config = dict(
    n_layer=10,
    d_model=256,
    n_experts=128,
    experts_per_token=4,
    d_expert=32,
    d_shared_expert=128,
    activation='swiglu',
    moe_layers=[1, 2, 3, 4, 5, 6, 7, 8, 9],
    router_score='softmax',
    normalize_top_k=False,
    routed_scale=1.0,
    balance_loss=0.000468,
    balance_bias=True,
    router_z_loss=0.0001,
    init_std_router=0.022,
    lr_router=0.000523,
    n_head=4,
    n_kv_head=4,
    head_dim=64,
    vocab_size=15728,
    norm='rmsnorm',
    norm_place='pre',
    norm_eps=1e-05,
    positions='rope',
    rope_base=10000.0,
    rope_fraction=1.0,
    qk_norm=False,
    attn_scale=0.125,
    tie_embeddings=False,
    parallel_block=False,
    init='normal',
    init_std_qkv=0.0254,
    init_std_o=0.00568,
    init_std_up=0.0254,
    init_std_down=0.00342,
    optimizer='muon_variant',
    lr=0.00866,
    lr_mult_o=2.0,
    lr_head=0.0109,
    grad_clip=1.0,
    warmup_steps=200,
    schedule='wsd',
    decay_fraction=0.756,
    decay_shape='linear',
    final_lr_fraction=0.05,
    batch_tokens=131072,
    seq_len=1024,
    doc_mask=True,
    train_tokens=646800000,
    steps=4935,
    dataset='wikipedia_en',
)
Below are experts of layer 2 (counted from 0) of a mixture-of-experts language model. Rows are named router (the router's row for the expert), gate (a neuron's input weights, with its number), up (a neuron's input weights, with its number), down (a neuron's output weights, with its number) and show model dimensions 0-255. Each number is 128 + 24 x the weight over its row's rms, rounded and kept within 0 to 255. Numbers have three digits each.
After each expert's rows: a language model's description of what the expert responds to; "raises" lists some tokens whose logits its average output raises strongly, later layers aside. This comes from a sample of Wikipedia text that the model never trained on.

# expert 47
router:172130141120143137112085147142140151116116098161168134157130144104133089130063124129131144115128151128136114108153135119148115181163142098130140111156151161104051119144124162159135134119121102117105126133105111128098093130117133120140139108134111125141089162139105162124198121151134120139176148113098137121142122099130156112102149131144132093089140139081102143127114094104136104125146127141119173142118127117112154164103095110100143099146062119106093144109087162167103137160103126083148103140124119139137170150081139157134130114124138140135115136142164119178124140141104115183131106132085141150162154132174102146163136101099099174147131124073128150118145117087138102153113134079146128092122182142122155106125140142122134139171105130099116112115149120136119173139120114
gate0:137137090101147090117131118094134132140124144167179144155110140167100137147139157119129152167130121150118136121131097119136166139112164089102072117156145126115154110153121115153102152139115089131116151120077126122135140136141123111107123087114140133137140162133096179147140098152096119151186105131107125094128132119130114157153104124125120096121162175144116174095126091137139115123099110156126125125143126113100134137092130143177076146118105130105118089111138169157096133169121149131121116135153137137100126157081170115132144123118162103114110100155176141179107127181137140067140114129149130120150140138102125145149097100118108111139149067127152127175143152077133158154133129123098102130107141170082117102193141180104147108130135126131140117137129117141111101163164130
up0:167149132136147142103139121110135152207142149105129075152161156166117119109114073119152099110152109108047100140123151129099111131111145100120148137109093131106131172122131121089190099182120170115158152090123133146127137147134152157103126161114161151122137126141139119100104095114114126111074104109115101129121118164155113116123061142098126118092109108142137101158157123157148185143113160110119083104126099095116167122121112125141131113099157131091115165131132130118159173105170116139127109170139136148169118086178121143153142109129110109122127122125136128143089111104097124099146188156136137116141149124095150080133142145155170120097148134131107124133131132132142133121136147154096109120121118124133103086139107109115118140126123169100110126147102125094135135119142127
down0:137092116108147151192108126130153148129105073125158146124121133114132109112140101159152166122140189096132116153128124163135123104115155159155139185112112151096165104101145129112158156097087123118172110117138141147095140153142128109135121161121129112114122088156086172094059138109098148115116119161099100144164141150149147117131139153161149153100137110157106121175147111099085122116117159122123148146095144146165092139111111127136118139121076131119130116137092122134136128117192130112128091119179135125128134162138148114115135139121151174132135147113118134126152103116118077173137106190121095101146118133150147122207124090131132158139123141115142174113102095108109136157155114122142129134093145113113131168097111109117123163115120133122163156091127150127153120123118103
What it handles: Verbs and clause links. Verbs, participles and connectives after a subject or comma in career and plot prose, such as appeared, featuring, wrote, with, where.
raises: " in", " a", " the", ",", " ", ":"

# expert 51
router:175163144137137129115086157146167142148120111173158146159091134116140070164128111132143160136143159131107131061137147116137135155166155139094128122173126175113102104132132139164143141120094123136079105149159134117128124118141151132153105110145081130139130101099091148146144135120108127125163148120072124157137103107123155104075144128149122138115111122108117139113118097105116122141118152150092157177129124073117193164140082122107137135157134116109116141103108172156135144135156114083156088123152114108175108148104131142147116105119174138102121089139139117159160123120096108187125098158133143127139135106153100138129144121060071159143169115125136146088156098095124142141122111111147114116136142133146121139106129160119119133168134131094142129091145132152101142144135116
gate0:131128113158135143140113153134126061153104120146118108106086105104111122103127148125132135130124144141137138119094078104142124141161108122155123125161118145126122118163073149110115133124095110121163114165169174150167098134130122173113121129095142128098114158118107182124094122154151096107129100104168112120099155112115132114103090139143119118104112057161119105117137114116141103117130148127121128145130104095121145170143145154103110141138133126106153162137142139166138135143103112125161104132118141163119129156176105130159114095124110122125124080139147092127127101136087123206140103146161064128101104132118143151138107136116110163113130132137146121114131151165096122142117155114070089094139119119131164152096142174106134177122133109153130099176123106133100166073180155
up0:077116148117124137158140148089098144149120142131140154101127151134133164122152111152118119102130142107074133164119119152162095134108197137140159128143088099110103133148135105170090095169098139121131133146094140114140149137120139121108142098107112097131115151140124138108160113098155128123125134136129148159110120104080092121107138106109139138087112149145116141165127133140085086100123132125110160172068124129148133098163095138136118094077101145112119146110138132123097102160149114148172120161086119115141112119088142125087090140135143144160127160094137109136095106153153151144111154107139114145155099129166124122191153119115103156147105102146115147137104161122150138157145098133176160087133147128138161130113132118119097188133126091099115114134080059105124161133144147
down0:101118109148138148093145141110091159185116115143148143117134200125134128096143141128113170141141095134106144076145146113115107137140166138144131131139143104093117140149122144163130130101119183133124178140129150117133164103102106139131085142117132121133085127121118135105144139157181131118096168087149157107109123161166157123128154138086137144117117119181163126142163111186180153168119133088104145112097156061134122131126096100138137114104148088113145134067137137146116123154147093150134167137118136119141170132128141125131091134133125129101103145158137151189102160152150113157112163148123139103121157120108107149154131111110157131114137083134120099122101136136090107108142111134117129135094131132143151126138186088138084156156140124130129158136110147127125100182129154
What it handles: Career and event verbs. Verbs and ordinals for career or release events in sports and media biographies, such as started, began, released, first, finishing.
raises: " the", " in", " on", " and", " a", " as"

# expert 44
router:143154159149154144118146172131138127193115118174135144141120121103146126128106099142145143150126157145116128092193136114148066124145126123124178120121151167110126143147142150143147111098106132136083111133147091103099113082133139159149123116160132131134092151102145119112128171108129157141167189106124095133161139112117123121125145112156092133119117122139114109100138125100169121186147141160100129132113130138066134157084140109105114110179132125136132139115067126134138142122131162101136130105151140115177144161118164136196137114113137142111075123131162130139167136122097107143112111148118085154140157140133129153153119153125108096158140108094098151131144120144075119122151111106160135143159173146146112091123097139104133144158097160112171132089123146150125134170100138
gate0:112119169141148124148143131129110138146079123169117144144120144096113136114136133130133146122092145134124165155123141149166107141092091105124139144149117110098132140138148103149117126134121113191139136137148115118130137110092100119115078159124146141102130105102126123137153169165118140130118150108160131108161134068119129130091110156144153081093153153118170149159145147148185123090076123172136116181103130094152160139121101157121091124148088118151080130086124108105115090109136156082126146149100135132134145127139141076130089107143134132108100088178155142096089117137134153174142142137131100138129123104130153123127175121092157104152114125088121136143118071126169103120149146155117115071111140132141144093147110159151141139126111113134102104121101109158094092118118076
up0:108176114105136139149129138101126140142107100124139126109105164111101088100134134113103150137139127133141159163109143146136138124126149126136125121103116078098109119140070102116135132140109159126125118169113155169118142089123093138123101108098152161109126118183135160136140099126115109131143125127113086154141125151113130143081128095074161116123164117177106106098112127085117164165131122120101158123068122083098130120117141113153121093154180107070088117107130136157155162138127104123166121139081115156135130122157103095178110108124131143139133105127139157126090113132128124087153176122116131072121145119134102120134143141085131135113147096084117094097137116116127121164109073145151145143131147128126125097095094160121096112119059144161108169121158133137145086143124110
down0:164128128078121137124092153113152113134143095133141151108071140161118106103094108154114074155135121144100134103173135090118148103115141126144159143115150120118110156126167156120112121099139102151109117116118090125113180159138139135115149136106100171118132144148151107132089127127141118173164111088099142113124145143110070166133137095140119149110117146122116084135143131118115129121128099132129121118129162154129160143108121123105114090132137145099114087124134146171126097137137090140148121160112165132100123114093122144129114102117094114113098095120119123170145103151114133111089097173129145128116111091126128112156146112095100142116135130132154064146150102109175129121102144129192204169203141181124090102119121145140109120162169153137150160125108112104111130138098115
What it handles: Foreign name pieces. Inner word pieces of foreign or unusual proper names, often after a capital initial, e.g. P-our-chaire, A-u-vergne, Ag, Mont.
raises: ",", "-", "f", " on", "ales", "ro"

# expert 6
router:144142138142172166126127168160156156140111115155143123166120125151140117159141103139139130137154164145106099108146154164120118135131141114113148117173133144102131099156153127149133082085110141082125101124117110137089115112138145143186122098146085131175106118113128155125107155120098132153145109115078121157133123092107172116120150090173119120097138092130090063076148119097127131156110124135108154143132140119122159181119135105124181136154121114130086166095084148119098141151125123107150089114142134127136124097122122137128130114114143128083105107128171159156131147115100106157113109136103114162130149161180126145160139147088149118134153106120129144126170109095132109154102130113136140085132157101180168106080129141119119145122124190093157135119136159151137160154133116
gate0:107108142166121101159127125159151130141130130085129126096127107139098114130142137112102063143105125104125098142125142118148177136134132117060131121090138141101101140152100104117131118125140134107141104107151165140125132117152096155166092122145127111171138128133132124114114110087124185136120116121155129120153121124155103183179132129143101111122117137065104101112117122133116119102113175122112155136113143146140082126130127098101168117113131094152094142141159128069152149070132118150108099077125150076113119123208177134132140136136120103174122148126100132112166153159166129120156144106130130091131166115106116129076101090126186115148134121154135137167146153136157166103132113146138143139101110090090124113142110146110146098102096106139120125094138145142134114105102137
up0:126117125111093162129098119148096102128154147151104146130124118140116117135093140102068113110167131059159141134089123106141142121149153121149135090119113141152115149131110134117146129133108107114110051120082139160127138122101135087115145146139166094123096116111129143152180166131148142120118116118109128133104147129143161095140131122098150117152122105139120153142147123094125098178105094123124087105136097124129132147105104142152161122139089100111139135147158108110127139130138172087162121103153147128172154122103131173119072125137129177102146122166127129134171095119112120174086089172121118143109177098097119163076160130158131136114107138142101120091134132110100169089147142114125099154127072110102088072139133124150137122147129139148130167126142083111141115118122102
down0:134135137177127145114177141134138099129125160092167162133128143137147104124120119144150105122133117129122140162116125132187160110108140115110125163080140151103142136104169143124093110121127111136145112131122117140140117175183113178087128120160105160117106116123132134100124144107124163107125095154118130171102138111137132140148150038139155125131115164110120094121168077134112136127169104137097164156126144149112129111116124103085172132112115133121109096107130113113157099129129115143158080121127141126146168109102140145125117122150110133141153155176112127142124163152139150143140152122099123075114174136114136155129134148121160100081125087112129176151108160143089176168092128130181149176124144165130132115114131170135115104126070134153096128126084119153126136130099161
What it handles: Infobox field labels. Field names starting infobox lines after a dash, such as Born, Died, Location, Coordinates, Genus, Preceded; also coordinate symbols ′ and ″.
raises: " in", ",", "\n", " and", " to", "."

# expert 25
router:134139136138136126111117141131146134130085119135149176149101157122134126129125109158145157140152186144108125077140140136133070143169140095124136107205136134108119126147178144153136087057098134084123122141139101173122123102177120139145082113138118084136100137110081132116119167130078144095172162113112139130139091117085162136106147117145121152103076080119088114097090100101127135135136170134127133140117116121113130134137114101122137101158108131114111142112125123120110165144131140099140125113129102113136138185112139128165149070106120136095120103129137126135146157107126105146109110135124103163137136150152112130131148142102101135127154112111131134107140110123086101145102146089140153074161146156148159117112126171087104143143111156074149152115140162144092125141118099
gate0:125169156143167113130123129117116161101160157078126141138149149117143095110130110166109154147110128135105173101171171120133132143149156113125096126151131131146080153155132114121101117150104100143157121158150117133121114064112138127120162128117117122116130139143113129135149128159189131173107088088153155129124135118151119113156167151136132095134143091079154106145126117085143110114130110132140126160138171157134108123152105131132116116086158166141149153099150133176118130163089100159123114158154135125121101172111172101105123117122071156148104153093110133160171138137081146123203135139136125088154153120125155110138073090151108130090127140118147104133138108106175154147087150152126094153129148110081118143123134117095126126113125141159121146089120121124153123129117086
up0:163172076091108127157119123121138096133115088122166133157113153067170096151152131101137128137115102139150121188128128137151145127070113111144152117163119149134117094150164155112104107156159196103125166143107117168119149136177150125129148114134102161144173110152124142140128106152092135111104122117132139097070081165105138166108073108111126114135122152135106114105138157145111126126137101121123109124155113120120131127120139127141138096127116125151100105137135115160124083103130108157135093143114088116083120145124113117083137104141115148127180146130118107137158182126147147089058133120099132155114126148118110112095137147094128176140102140134104146102130149148110120137082098127119147121152164142108154106101124092086103125121161102092149143142163115110137122143142124
down0:132123111124137130139112170139122093097090138120163125158160108062161149162115124177158110130143075163110111145171143127140114149135094125143138134116146179165063159141121146119117137117100133095131096151157128093118094139143148119133149138158140128114146114169160140152151078142096154141148140130143167100107133108182140157107116077075093119139131118173141148120115143130151124140114118125164112141156135070140111117108067144102108114093120110118137080131114078137157130108119139119132121116153102136176171142136128091146160116121145116140168105162143126150119103114133109145138152111122131104167133124159128157151162139162129122158139142110115103086142099089114102141138130114121134146127149136176115143125112120133135104153159146152121086139155136142159160178079137
What it handles: Leading digit one. The first digit of a number, mostly 1 and sometimes 2, in dates, scores, years and page ranges, as in 1901, 13 games, 2–14.
raises: "9", "0", "4", "st", "2", "8"